{"balance_loss": 0.00174, "norm_eps": 1e-06, "beta1": 0.95, "train_tokens": 449600000}
Below are experts of layer 7 (counted from 0) of a mixture-of-experts language model. Rows are named router (the router's row for the expert), down (a neuron's output weights, with its number) and show model dimensions 0-255. Each number is 128 + 32 x the weight over its row's rms, rounded and kept within 0 to 255. Numbers have three digits each.
After each expert's rows: "comes before" lists some tokens at least twice as common just after its tokens as in all text. This comes from a sample of Wikipedia text that the model never trained on. Tokens count by the router's weight.

# expert 16
router:132082144171126091139170091132165152158144090106146146129164132055172100141112145117113132120119117115053137146107082104133136115132163163128095090163144094078148060125106081147157140101118111110129144064111110118168115149120180131143093077173140139132108182096121114136100133104165117133154125207162106127073092144101126132214102212140172099148122106130100136125101117148108115114096142119077102147184135168109061130061134125165138155112177198112141190125145164158096199121169158080120142124065112122122157129109135070094153101087129166112112169130163132102124133133109167161102136184154158121129107172094126154152144113093122076117092200159119119175098089117111209121179112163134158051125180146138123132067103154092176125086092191135146128050174146153135113086139076
down0:153083161184125094157157165120178149099076130103084101116154097075161136142165115140153103110136169117071112117127150114105112106170165173130160056104117082098122096111089123138098141141109114120188136134163093124119081113117124149116162155115145146073136154040124059157164146126159150154197096075080150152128146146181147116126137132097171166133143129135108138072121099093138105138153192071186091162106099094181158153193138073147181131122094057143091070115149131109112116124109160156125165059150120171134103169110031154126157148139138112098166116145119116068101091152165143172067124132206124136161070128125159145130131116175056130124183117099159078177119145150137128090105106157169085151097175105122172145100107155126151175119114161125074115134144085122115084104089140
down1:154144100103156116136132108111146166150059104070123138130165089112094208120127144127096102132167130179078101088120161091108154167112166085101105160094067157166081110145146132119060079162185091109157134101115114147148143132101164166038085105111175140073144082124066105141087108152133149103103113214066157164148109111120055143126087135073123112067119139192078136152117122134178093115163138159118098088105110097107160154130146146121148114165150160092084117115058148118055109155112111150146074089164114135124127076172136137104089208192106132204166128147176114156158140106175084075132132128127183118138126105136102164115102181087145131121107140101186106142090124119127152119123164093141095115133092131077130143116107126116074109113157125099174161126124140106154096173151089
down2:137151185096125144119131066116115108142092162159144160127144116117095107126133099172205163145090122154101101133118127127169130134164131065155102105080087133179102107171133138167113106127116114187163108071105115150110108192143129118143144101152117141114114087120141160160097137091070190190127147083103107155147102130113112085113094117193109128120080132112147133146159163003143115129107115109143148102089100159133099113122122157116113167156126139140121075172102146171136087164136072086076172142117117181104099149128116114108117054159116118109155129122148158125136194098167151159125108104100107168104113142122104097137102193145121076141113124133102088081112161108093148140148058118128078156062102114152155099187138198095112049087118092020167163157157156153093126218111093
comes before: ":", " •", " Coordinates", " Born", " Country", " Website"

# expert 14
router:116162142080139140136135139190140130136097138115143123132093058177157175093126121116139075154099133131109114110145154173125141061094134081147114132144128126118118149109183113193064159125184149086103092129070126175099104157071084144137062138139094207144132075130095106078095093187138170153143131142142117138085170098140091119118121115143116138164117134168187195161140175090131094146119064120114134115142058104117159178128182147152083149155078062139113160076128166157196146077167080156143156146072167139107116089108111091107137117151090052129108095128137106146103149095132116089156105167158154135057137089175135107170122139116163125115178154155158109114165123170116120150086178136217100095144088117090196111087093146108079160168136095172143117106137133162139099128122151
down5:147121181180145146138148240181114141144184132145115101141177098149145179132106118125101145135179136136081116069151147085126189148154157119195169093125141118102081079166076171115114139130140134180069163167095133103079161154138084118135127108097166160109165112079164177118138104169087062126156085093151117172160137174078125110177131139122161177147116108119187128107140141100135144168102041066138110132119122146129175120173139088162150036126165150077086118109133137113142124092097081170115152115110131166170124149152120128121108127191098125074121111126110125082084105146094147094078081069160089112098113080194130085152141162160129113140105157086059087130139164150125139069130117144104146101082123107138148091109191134110188133149088166137108127124135100091119134131152115
down6:108145116136134124126123102139073170149081080137134075109131101124104107164140127065140160106174083166177138202186140134101121142099120097138102110141222123105079141157143125157175161137143115084104140153132102168129107177190183128090163175098138141115091117118141130184112128157136132120071177156153128165126087151128120142151098073143141156132142097135136084162202162120097090108100178208148189083153023125153158146117137110172050183105179072124106091125020179104096108144134101112162110166147103150105124151102087092115165146120165135136064076082122100074081109122160183118129136139124136097103118157139154151154147107099154136134118137143156144183138144138109132117121153157077103076130153185141148138115124138186101137127111103074109132086163104106134110068089123
down7:114155155108072175128148183131111112126098139109146075200152124135184067095132163124132140089102171101110162118123149114133153134102185146125147205149130174124115164169130077126142089182113086122138108122188144140061059152148133078143182099083134146066101115124126127123081135142083136221135132140113094137108112148141078185147157123110125161118132126108112144125133141162140205161114121152140161072139131103140141117157169070117129064094119145111118049176164114062091117119086164170106088128156082056150056193076122084174125090101207119153121129145121163128130127083127163096084173119132138128165181117159182089118121130157158156174127100108096123122123158149124090169097136078096134100154117156136081101144142127129150097115133167163135185105192176138091147144091126
comes before: "|", "\n", "-", " -", "|---|---|---|", "|---|---|"

# expert 17
router:146154083150147143127134123121131118170153162146118074131137122142111059109176100145141151140102155118146166164106107078131106136117145137114146088186091157158115076098153177084144122107110148089163136105085142094091154165120152124128098119137132132125082058165142124164198092140114131090157072162139116124121127180148137130197123119143110173114141154155068114133140064145129133139136075122072143188157091120115173161112189105162130144172142116153113161116120137120190074194092169129099056109170061113073167137091132129160129176129085152122080149086178112184167141168090143116121154058180108162094147097153175076182103134128122079139153107113150169165174118109135127180087176143155181107123156097166172086151197157132136160193196147128070123143116160121085123171176158
down1:150142100127138157087107135081179156077101140153155154145121168137121125110133122087097149140140142139168124146134176100129168138108191129095176107178163155108162099141138161177136154112100183136148125099144126142132173106076149137080126089144180125140107098201146123156122136191116120071128141106120101175116113090169140085060127151180132088179138121079165127171196091183111062114087138113158126140189135186122131125109130130141109098141162166088136123138107120167109152138127120142156100156134080150184090069157164143167101096165103169108137117146239099055048122126135115045149121102091055140071143159109146093111194176125109118094170128154093147128128070082140112141091136110143148178146114144134147164110157115153084107135116139194229152151088131115146115115137102
down2:159193178154075075127131113133176118121153166144187151152144103091135080099155130075132172190118140136164097173115211149122112192100071099108095097129140123155140140123089115107149093107070116077118136089167109110136102140164137106153094076098159076162156106157103174097177141173137145139153204161102149083188135123157126145099106232137152148125134117074182097133128103111199140115128107132100131138101081113144113121170156141087162091155103119152124082139104125174117082123138119134138160150186138122143097110152138154129082098128124134140166069146108104105138141102110090108173103155127160089151114141199069140142074033139117167163126137185188074098144173073131135183133135135103150149074131131146145151119083125131099124142082096179118083152157112102141186178151155
down3:122133133104120151184141080083147150130135120100071088102104103084163132116131143147133123128154175127173108114122150106173133136115104096157103133088090097117149139084141121075146138093064137168124120086036132102080142143078083099159134194100093121100110124095133101094099125135155148105157044149130076145133127111129145158105097037103098107066110097116084151175131109137176111081097140135128084181115160114132148038175207081156096110111139163076148114106128131073106186119150176105092137173122122121148103122122201113075152218185140149050124111096108160129128128158130125095069166109150117146154095107139111098130074143126085150082129128146146134101177091144165175116164086100118158177153136144175104167142148164154115157159134154152134067146098085135194093094118118
comes before: "\n", " The", " In", " He", "S", " It"

# expert 23
router:087133127126186180134159117117145119135148146169128147173102147096142138072182162096145088168140162103125153146157164125175116122107101102171136071111159159115162087146122128140140162145060154097118139151110145185130134163088124077085092126122119143080160136073111110131096129170165091154138159115146095157157153111146095155109151139096112116158117193157094124140170123165076152094163090166100160183216155168109110122099186134112104102122163095146136088113163165135133145131135096127097116186129072097097067061175113177063169102067104157107157165151121067186144107064158109196139063110176100055168075117177186149134077142122148157088176116131122151159142103096127115108189124159109117117149138086088159153151120173152116111053131167142158086090140138096145159136136137
down0:192187135136096117155103102145098098100104134165134153091077067184126072105206136125133115095146157154156140157156140095160120179133153201125130157090176166165162110149137121141139127052112086139137122113124072107207087098116182159152127127081073079223101108120160120115087162079186107107107134114120127102175104060142169136137170103136150158121154146155128112182159128119140123152122090121126159174142099160165141138118087137080099178132150114132153104156168151184135136146162165152114122068083148077097133102122135122195119123129147133034105102155134138161136120132168127148090173147104145139077128085089134157129157136108145119142153099160126108161129070108186108187109159090128070101160107157105098096057092115083094138138115057107129148138107103137053137105100167
down1:139193182159138120162157105138124189125103140079081144135167118066095133121113078085107097055106127088175106084066085092139122108158075079133152113078147103122141145023095148114119088115140134126128153162121136113117102133136071139106124163167113102112143164114101138065060151131126070104127154126080062146125119010113056134153102095151148127113094056123152121186099125100169126131114050056149139112106140119097095112133142149144147149158129147083106103156129139122116113114178172097168161065142136158120149145171129082142141143134149142173119077119108128152076104050127103146162122142139150147075082134140081110167126144121091150142123145124063142156106087128091149101150111109130150082095117178100076087157114143092119163091114156113102141125062143147117144088099184
down2:149157091107095117090111176161131143131137112172147148152157077114064098123190175102075162120128125091113083185175127124078126117168090142126151176150149192125144137127146157118176115077118107141161199168155080085087169074151183216087138109116088208105103090135114093143176120146079131109098143135106156125145097150124156173159124098128126159150107138119152135131112109112102140126155163127176156112116153030156124111102070089140157084144139131110165112067061147134146110119154128126110188119129126179087168173104211154160133127111136168153180151147102134110202094173158108198171083140105124077133137154121166138103143120120129084067132119136177114091065077075134201127128108136159135194162138129135123101109084115102130077112108140100112137125129132120152170135167116
comes before: " ", " 1", " 0", " 3", " 2", " 4"

# expert 0
router:085085138103134130144139077159120159143159222103142066065159121155094142108117182142172118109127172114141145167053106143137124109127085104120176109131156118113168099159109154124140113131137137109134108211113101131074132171206126109138118199130165087133140154103090148119091166177142092118110122195114135179128086062094167157089138122082164145112111130140071040128136122090105125149139208134108134193068108168185161130146196115118135142101162123149130117143133145124096180164188116133117130099162141142137137098062189105111123100080149115130155177130087156062128189121092132081112189120090135092069155119081168118095084110134131129184170087124116112137158116123087156078137177128109127105119108150086152121154128117175167134154099097110157137101120151177179170140123161
down0:171138155109159104106145139100172114141123097119067152110145172111178111080092128095189080163140117138080107129129109156177157139170137083177162177196078121112065130133121125082139136179090110199118111082148134125164116081155101155092136115114114135101118168111120121098124145114174139153131151116116080144134113122092111192131122123103076145113117195130091118169183153116138162178114083143209162088142098092083074151193073150107146175094096174120139079167147099069110132167139128160163123034159107108110153120115112139154071105105108154175143133143048157175174189092113142077142147111162110132161172098124106147161142177107175154044145156132190103087082145145217121126145142102165123064121141107142130110121145125146144130157139107140116110124098131166126114169121096
down1:113153065172121126143134138156113176141130130109106069109182122094186141113117105086117120122115080123124079138122171145161100139125111124126101079182108104103122167068177174168122203088186159148114113087103108134128105193155123142163126162088070175137132152114092142145090089105158139140132182142106200137138104167206147114198151161139121178154114117137120164186097114191132128082141104159070147077117164130116129170147075169118088079090115131105095126182106103145145144131083136112096157067134101094132123117101170124188090184133081159146138136203133167151080122148171171153128011155104176113140090143160091101131141160102097153152136104129124165130146117078075167124202126126124146162136157091159125139117156155124111062132142138143105132145174077114126118162089101
down2:088117108147143131120129129141075161171149159139108099115095151114148119089108119117137167146184154106126127093092110191133153076088098106192140170187098133125149091114102083051149108158123126127158123158156159137129143115152140128186155167162127165114109180118166138081075124130151147180124105205099180085111175121174110105132132139102096082041127139117121077135128104101119115106132154040119133072141117123125146099093160171135214127103077144157141137125101153184087131143179115076157111133144128079094145178074171071146121155095115140140124123224062132124111158129118103116170119169107146142135162111052085142173144105138089185163131127127120106120153088126140165089125131156092122158069214162108098174095138119132147135157113128124146181083067163072175120080107126
comes before: " |", "%", ")", ";", "°", "″"

# expert 34
router:141097100146152133156127097086102116130096138091120065112111098120119157127097126171082104153156082113115135127136084175086115143154085090139197109116150074102072112068130068123154094161149153186073104174166074163105077176169146109165141120090183156088111093092128194111094173162167155175144136137075109162122124125107184119120089135114115102115109113117152169109092142150098079162063127142135098127102153105123124148145098172131121112063174150123110121136083133125155062105128118127175144171163148129159103170143182147079154061114110092154097113116075161177121125161164107106165103172165132128095071105146176085140187078110196140090124117177092097109123165156058128138182124095141151140154143101153137072152111085078106141137104151084187095110153140154153157144050160
down4:201116066145154211122116213068121106131110108116142074139129136138124126079087089157096142118161120064066102113146132125113127122130127148088119120077099157121128180159096183146150088096127107128157086124122164151120109114126063117131064085132073130115163125138152130101184092097162157097105140159156145147148186125133115188101131086082147132103133142073181078163148153140161092068054126102154098141168120157161110152141135093160144104169130127087150106138114149148021125160132189129142138118165106168149109118162136121121173117101163085125151101122142199100155147138174129099103111103167120121127160114172082178154135142102130149138164202144094120142092166137136150198093079081089138097101130138140153113115111059177078150128092140123127111164155151066155181053149103
down5:112092160167136137117163223142133171102171146161148162079153179135144108170101158129128106136110177097147123097074054135128150147228153164113087102138110157096132106103145142118105093073137096134119087110155091148137157116145125128145182162096130137124142134154062171125159115102124091166128125166135174173089150123109170085144110165113148129080136178141113055084130137146132172147132120160101146098107112150051143130091047132162159126177181123112076095053159148120128113162155087130089114106134173187121173121130139135131075079121101089155120135190094114161068186140108151165135127143105167139138115144117108098167141109133204081159157101083084128154146088178163129106091117080151138131123151154108121084195063112049092080109162117114135146101115172132079145111102114
down6:150134173177134158121161102125100099113101102090132097096089100122105092094124133122169045148119110110143047095098198093138123121119088040126112135210110069075152126121147176110147152150086124116145171127143135074127087138163169129200142132103109115117095129132127116153108086154100118158145177157157145136110119157116136096155066153142082133129125105154103120164142135074096130103102071105082115153082129144187093228000132097191081153169159130109144120101126166157149108207125153140187143141156167098120110166120117102071182114167137073087149100167105104094141135155125136125153151198140110155114126160085102118181131160117157105143137113097125143125155064112148109149134132137118114132149098197132085093109146103056124128154136112141100115177142151142104161103157094
comes before: " of", ".", ",", " |", " in", " and"

# expert 11
router:136125114148123161111131162152169183131131090168126163146104136115102115161098114162173125109085133086135101137109158090109187072169135157080097086160133095136113123096185143132126128092097104139104169088134166066144148129101151127052147095122113163125135134144156095105145102096129137140171100116070136173165174199104082075157087134080185060127109149089126116141108097134127119185124160146111115088152129134145076060114147160181142079146149135141073187120094169131071111153132120153177114088056147155088138123143169069101135134082128165123087082114178156108108102119173174154092061137106141146081171112097179117103121085145094147114142168074124139081108081090083117116098093134172202125107128184091109181137113208105119123117091176176106136139080078130137077101134149
down1:145107145171158147126097164106174099126156109108082116133099121127183062193141106131134138132166115085151132115106122070087101125146126050135210120107116142118142133078111090155123097156122069111151156115155128157109064100145096122144093114116177139100244084108101154160101130105111171165135131137123125159169079142150116136197157189131165075099141120107123184093117140136166173108105088144154079143156132194123151181138120146130113136080115195152175127210104171127121079070121135156120148123098093159101172134137159141098199125091163094114126117138131152087074140127114086135085088151165084125147166171158122147148109097158129021133101092124129103137085183131125113132091136082128085113133141163094135136065144165118094083160143188115146135085103123145119122130164049
down2:186053134160191071136115083221161106131107202159155152139090152119118154116141164156111177117089103128135153180155091101109137164141164055085141193095072213127125071123090147129102100120113179119193118157157102111134123147132137126141126143138167182143143125112103113144111111157127126089091110132178203148124177076190142170110211084126156098126132153095126151110080116232090126156100120131122154087144123125102123104147111114098162140152106151103136137092104150126152109145121132153121096158097138125095122039121130140195137165164107162135159128163082203105121165100123086084099172122136135158171088152107176192118178150091105115154115113116113118153072154127153088186119127130114176101133130117137144116123131093145121145152195136126113106147188125084119109164128087
down3:181098117111157163127079139106134149161186132128119071136146173109112102112130144137098166101125103065076187148118151105110114085121133137089202103086120127120090126192101162104108115102138121179153164134168090139111143184141161114223162100098197152085108113148140095095186100137219161157117100132131102162149130138198097152197114160152193174110102113128085117158151082069130115168112179168116101179149127126180075154071086137185132160106120083103129089072125179088145135075127125111090123164151144128198106123154160172142158170121135113129096115117137107085167104143057121136114134089146161170140176103120170104122111138117070122099106163124130079150111131105167159132153166116111106136123127103105115106095115112137097174097077096056112114137145155122071089103077098
comes before: "\n", ",", " United", " City", " =", " States"

# expert 27
router:078162136145122137107090155135144158072109186092119188071101066105153178157093194198101147119140133204146119145090169123122117125099119110142126129165156106119135142177099096102080156164115172090175129122106147069169140130131117160140126148135181169093128137191094159119153144151133134165153083161080111124127083119105103111085174160148072088107110154115111180203094109147184147153099152082103133130115193110063121108118146170156157122142122139149134168124133116153147110115069145103126124083090126101121161135142072101140072185127172127129210094129170160089126165184154118125173115122139106144109106128096133140094114143170163090097181180133130125089190097102132093124097112173157103130146080086176115098115087136075087157079084167107130134045060109157110143178107097
down0:168123118138138065144155168190135176128134134105208105100134144157100198092108124142148109136154124143134160122107201112079087159164126148124138133189186158096129158103140136164149113122162129156120180040126129190128184126099154160081117138098150110112149158113183122096121077147129140143174160148145150038160157145167139090106139073078157117105110094134159102086113121112098188147090159091162160162181104081089138129158204179120130178169095071156158049105125178167106130047117139132159089072185130133106140086121142151130157046142105152120151091159184144129130114163113108134118170099115103129109118051084148119154115134153129159161123153100070117187147109116153107124106142135121119125172118144098089125127110149149147194158109155170143151091121117140080157112084102
down1:127182194110084088153129173113133055135137150073136153113086095136148119138122073129133155152156154113162140120148129136108074117172165091098128153130171116160145123130121082125171109088107151170123110133127173109135117103072119119035163051128158135114113157157101131133119131185185139146148170107134135095147126106183205117176124128152053103068166115134090164128151113118126081116155179161106136076129120097096087100154192125085134138135114168119084103167120135089123160134159134142119090137154185162106080143154104104112153083186135167156111106100141101142045127111053108133102148116161058128103097124158163152091125084111131074203086166114111114139124103095093129208116142168107143098082131166101099111086060146156132157170134078163078146124140134127162180107181083
down2:136148168165158125169118105136106130115155136113173086131107101142111179153140111138084144176173113090095090128111090158152106155073167123101149162142131127107216097146172110156087123128094150123122159117112118138174145159128191124128114124158126149152091151142088114106150200152132185112089136139068106173146130140123144109169120135104082112103094058159191093093129164099092122147095130114113108097130196107083105175126137133121137173121104137139168170056132176138157160117139116151150139088124058133163133209109097135083134122192147071069177164102125150148077083164200164210118134151165133157141078153141073191138177126121136164210138085107160169118108195127107201125151150190108176128157096160129169120128130085132112142206108142151124125147159142149106091115149140
comes before: "-", "==", "=", "===", "The", "In"

# expert 9
router:129173120148122126162130106150136125105072111152106074142169067132148090195107075110165171164114144154107118142153154168143070124113130073149098164120118129142082155135151099176111185191098140082111134198143121146112172117111175217105145141098194099117142136095140166109151086113122185098157142099136154101171150067140141101146108113169161149114165081163147100091145157141151123123149127108092143121118157108114129150089110141118162192100164098131099138188154096089119169114090137192143175103150097188131098153084164117169123202152121203149130111139087141172131093172093159140068131090091096169161152126134137160077081130157105152199140118148090165161126152136145121189071175161165147154083108100154152116104142107165166127157142128192125120145172168095075097168095065
down0:127149132175134183148167156175166151112105163181120087155070193105125148079123151190179099135127123189081186072084120128155130212148158142158094135163164081120125211091108147104082086105151116158175104112104129107121140103189134119086113119089132163158151101173132115118127110125163153066119090128099127199117092110167126152120179117078142115119116133029086097136070132102096134119061155148093129103159157109119122110096161096134148203157131120121158075140082149114180132163145086066172154096103091142117101075140154126060113141085147066142192144123071091141154161111135154142114127091175144141140171128107135144126127118117142136115123108144159100130087072093127138120101112075134056086140086086102159121150090082152162158103121141126151079113174099146112120119110152
down1:141113141143078144099121147127129120131138097101128146106112163128080138161097102116065109133069026155210162168224151079097085109202149120120171094109099151135046255155173195122121159132134199096124100137154140118093129120114138131110087133128134085153143111170103086155115193111104080147140116175146106105124183110062170111145115091110144142118153170106130126106157141091138143103156144117102153154140131099114076110118195165101125099129147098129146092088108149099143088148067162151114121178149153113149150150135126159123117097129128174137110124129144156118180190078152071079174136153139094114153129127089135135165118157125126148096090165072134118173135150178102107158123116160101160149153102170121149138161129112084128153130149108077194117115072191148146159131149162
down2:092122078095136191179127135115117118146181133179121145170086064106090095189158186103157135128169205137136102122125148174096144085127125100147081136097064165090111078166063109151115114157132088154119128151114095055137166128147071111128155084111137161115120122159102165112167116183178114146107127156088129160134146104105105155143103131089163141153098142138163135151147156092114161050125160186143117032168138084145134139140155205110119107143130121139144089156163095091144134123166182153177161176183112126102151099100110153146112192123103100129105116113143086130171098166120094207114110159105139133146062168130069138154107106187212086106088157099117093176137143114050158144128095144097104122095102112100158164135159160120122120155119117113108102165065172111124126146155105
comes before: ".", ".,", "'", "&", "ie", "um"

# expert 5
router:105098065148150137155063148113111106161174186089073132173134130161094083160077117152161113150127169134135148186150156113108174153128115101130064150109164166121138051113105101138102096213089107100135131154098131085112119098100076117124091154168134175104097154114067119104089132167107105138126101136066103194174135178164143124127137119105120117131104122113156110116094133110182206181178140145172171080125184108132073058167135100148130162087119140177156139107148127179165103151138119142078137134173128163144120123121146203141127089158139159128085223108119126149179103081100181129174122165185103137180127112093135165080161163102122067126146119109134124078110171103092101101107123104113107148085158130061111105075127113111155076126173145186141158153117116110154130137128160
down0:170088131154118128134131213119082156131102132082136116159090164051105151146091076148124102095048136150149124120047141125133166106136140136054096162102151118170127131094126159100106132089161120140174101132171152151097161076127084124138135178137133149118121130142122097107117052127141132086127165096160119148123131138089174138088121185131116100147122123118165075158108162119057086196102153136092116047093162155163071110182086119083147084114162124127142162132128119090121095130094118138121184132127154195127134113121135126165140143144129080132054085117112182178121188086027089128141173122102129194145188162136105149127163168136166142164125145151168162136144106139094225081103130155105126136117088153088094149128128120131080155136157171137137114169111181120134188100147146
down1:117062115121141091165084142163108142101138162198124081141174164064134199144174136156116132074056179097103130101156232115136139126085101183122146113132119139158151130087208104138113112139194164124080176121146161140141094139134071065093106147071112165180083090151118103107143091093093156131138153162142107156111121096107102139146147151061079121167085125151134084099122117117127159132055205088081096087135157178108126160123139141109067156091059177152198091155117091170115149121101176180137134175121110126179115100199135114114112165161097156127118127124130148181110144120091166150077100131168105151080120105150124135166098122116109141137104109139129129159099158098144124116123095147139103061141108093152111134088129165148156131120109112160116156171157163161114156106149072
down2:120123109158177146146097096159161128165122178131089165157152134079114080117139085164177134110095130141120118138158134172106092114169115084091082143125126124165108109099089093167158151123063165101102123114121124089005186134100098115205129121151094089179146081155140137090169123104116119146172094115138087128136169074131174094185150097141144115132105122083155143152117197142139186138143161098065128099101163120156105099137121221128113208120155160130095126147103087106114097132122150075129116134099168169133101127086105114139136129117131091052132203122162122173131168209109129099130087071073134122127074114112129106170133175096136144139122080098108194177128163113084111146154123156177143122108118201159181138124176153085162148171167129104130093145158133080152129127123133
comes before: ",", ".", " of", " (", " in", " and"

# expert 21
router:150162100087153154072153132125127159103145141113122180185090058205138119094189148168181125133117153078130079084146173135185130147076058116126076105133124109175133098096110168157123089148118067154113147149135168072162102154128126073151138168168157123110153117147130172159172130168105152154080136094153125122093189128200130061094127130148116067076144076124092103127103088165111132104097096110180110157134064147098111139170113139145173126095146165090124174095113134099118089141131078135143090116160166084115151120164117098169129118090072153189124166135074187134106156102090115132099136093119144153090128190164111104135159115147131128108164162137193163143152129167083160168157103101165176132170128141126148168169095166086060149109168122111121158135119113130175137081100193
down1:063101170120119111148165158091115111067184108174142113180152109122135027119078121157108160177165071152112154194094135178179056105115119074157139148099121126122128075071164097081062117153184103136139182158102128129140104152128108095147143072162127113110135115130084148106143093119159113174112108066145127184063150152114103122166151119092137118136134129108121091082145135151133121083162141150101168144128130104163153125129114147185150145173140160069128124104098165109112096186112117138152144138125102117141119108150103131178150084131096101091170122094166167173167198122139145108094152129101165093074110135133103131113146038152139115157187080166091118181175124157145153087165163075127090136106121166161151103137171166170111096048181109094156156109158081154137138156164146
down2:117103104132102119172140109168097092173130151136121138079154101164136131125150130109173129152125175155128107125075123129152190133083167058153110121111148183043132110116134154116121164140146085116156145130128129090153159093144110131127097129123121101123163107170165117044130173079131083123153112095142092116112124095130104104102215135091165134109110116104104161065158120124175132129101099121160143132202080141062148110073098125158080124113101136126110131125114107118118144133165144130119149097143149113139131124150059172149097149166159115133167141133082093177209147081163118199128150159154128125130122145188081180095086125097071154185098068083167092085077127173120144071101071209114108109185130134145150200066095155110103179094135138163089057148176172126150100160139158
down3:177126150064119093149114126131173140123089130134133172104150161160180137149151127127079109124107142148135121108103159132210108166127130105132121120096155117143184119146151149101156165100112112156061120142162227102028100116070172098140072110140067086141166156134150162170092154118084223107124123162080120104136220118175149068104160154124146183100110133108139097168182094118149166170131157090090085115150127070123109114174174123137080092150145159111112149120146104074125094126138184133074137121149191150061111168196166130105149150143139093088161094097136152146182086108194088133132099146170104081114137100109112126169121143105132152149127149145094173165096138136160128135108147187122088082091095144118171128144116137141104115114131163079152150116175149178121109084106135
comes before: " and", " he", " the", " but", " which", " who"

# expert 8
router:112136103155112122124132132152080136044115113093168104164180128088186143140108160129142128121122142082100138067127116101099147166145156110147164072100187123088064131152126167100090066109139151136127113194177097174075112114114085121133162158129096108142148139081149135162131153131152081122168096148152117134167125085089157125158182112108075104144152186123112094126118138094156145151200092155143164062094077112108155138073095064111130089155200160177143178183198115159065094174110137133164166086158153125153088125105139114101138158195102159091124107097096155123125114111137143115119182178161140119155163105162160124172085135149107157095179114087123134132076113167116181153164137073132119123198142127142219104092175109143088137091106145152159098148105137129145098178091098
down1:196143168103152078146147169137175159167143139152141114097060122165050187156124114126137149122040097098118109097139168112095123149131146189126120103143167137086132151127189099079087179166123147096131128174116106113106071128113160141165121097122134061201125109140134105212094122095118075153141168113131090129100133143105083116108135127118095187138159156131182133150142100120081107134145123081124138190197182197144099144126166141189097190113120126077158080081131118080146067094136088112142106165129095105113122153090136107164110056097124130103117165124085153092126114100140128206122060146147150118101123137125085146162130129179085175113098118147135109120189144132166107190090102097159108123122077107146120144149141111142106143150210135187172130127123091173111100122146143
down2:125178151055143117151111157105143138112132093145111140093118140080136117155104134140088103136086108101118074166122126144149112106129125153115129123065110086145141140223142062091191156107124142088130092157115117130091129124132078100127103105114169183111137113126096211132191131132125110130076174153126124186161167097150101050122123144125121183104134173108160112193122047169198112129122094157088120155063059121104145171118096139109141158109155124123182169143059174119099065118173142092105149133045139108172083124152132098095127215149149106131122104166132104152202116097120124159162157098149157172141142092099046156094099098192099130165089123147126126066119148146113130136117141148102105133116156101125105109121092172139118085120084109152129107191107125163136166156167093
down3:104166121095134091096093151093131153201101093112131120094131057155173180132089127137115199170151187085157153083148111135126122133104111074200122126130076111129153061108181107167118097148107121088109124127199177110143117121120101166128120196081135070182127201128113133163070102137107060153064130174127108149182134086116121126137096096077098201081133115150167156173145147091104156142116121115069096123124136128101102117108128114159175135121092170178154103165155131079095126136139167111169118165132133143188182107161128090156127130149191118122084157074116112129092118147134169120119139121173108154149119166076140114113101095146119169107142122132117128153220128118103069068118104091095172134108166082156130115084183118128096128111128050155177064110143153144133107110123147
comes before: ".", " of", " and", " to", " on", " with"

# expert 31
router:145094123121160161161102124073120084164147168147092107112187157109099097098091105161125109161127148145124098169179177123120072135136124155115131072091199149149134107134164093154105055126100153139163125132154150151104172127152074152152143091161175149138086134181131162174109109106151163094108136135079148179192075145148108153163194145134138100114107073091102109135176110123101171070171166114128121153107168104120133193102098179145047156153124098105132130154083117076216121141139120116131142173131130124152147110137100112151088127157100156099092146123160150109105123159138186114052192168115087150107109114080154101133101099156174075176205051082118134143134180169136131104141114089094055159083140097070159174100131087145126093117103162076138114086118110104153125149114145
down0:131064130141150142120093092104073165201115084092171145088092166137149087143133087123121134190089174128171091139128108101163176132067149147124106069147156120125098173153144117116187113108113099192114177097113138181125089203135099125113140139080122103105087099080165121129125113086108172098108101164163154126094130169178085149119164120097068104099127092162129144178150063077112170091150147099112140140142169095055108119122094082132106129097132143095153130135149182115105080156104130124178108137095111153137100078117149142077121131173143086125167209179144124094089098127133141151080157108163136078167100141105140157101141131122104069135142113092108203153135142088139178089151129153107107077104216119157168131153157156118163109159113080112128084085184147147121132073062155
down1:102145081088099098109131149135151106075135161123141127118150167120119161162127127095158129133139202159095104122092090131186105089190154118116105133097166107171143168124136165156098148127103133194104109053116110097121096161136176117075113147235117108124167141111172034151120071151150078154138152139136094179103134087139139182095142173115087151108086201153134086120144149117103134134155095106134134124141151179151088156109171178099129094078139157174120137220221153124131128136125107167076165185126149097091143134113099128107094174160084151172171217114145126115125119080133077154121089145088151174152129148163148150115090065145196115129160136136142086142185109147109131112092132048114171125078091142096126115141114143121099144111141093116120096102072143124117121100137108
down2:137181114075122103115116079125095125023180162149147147127119125158135124132182110180165084134107068078148166098098135073162140147133097172146159149140108093093121107160141120081127135120184116101109120122094081159186122088177092194147124148071112082068092118146166104032068053152155146157133125168100213135090156118118127098126103111121128113134077147168124140100131120154154073105125127205074161132119128123147141106147112139091163105163106121158167087122110158145156174175166139158159090157113189085153072143167169146132132154182089165165184140174100132110116127131120183135121152151130119132102121152132144139138165088138188125114113171155136090139177149141156142155104114092093074156120205107138143166161135084127119174138129073140092054124100105164110153133147122
comes before: " |", "_{", ")", ";", "V", "O"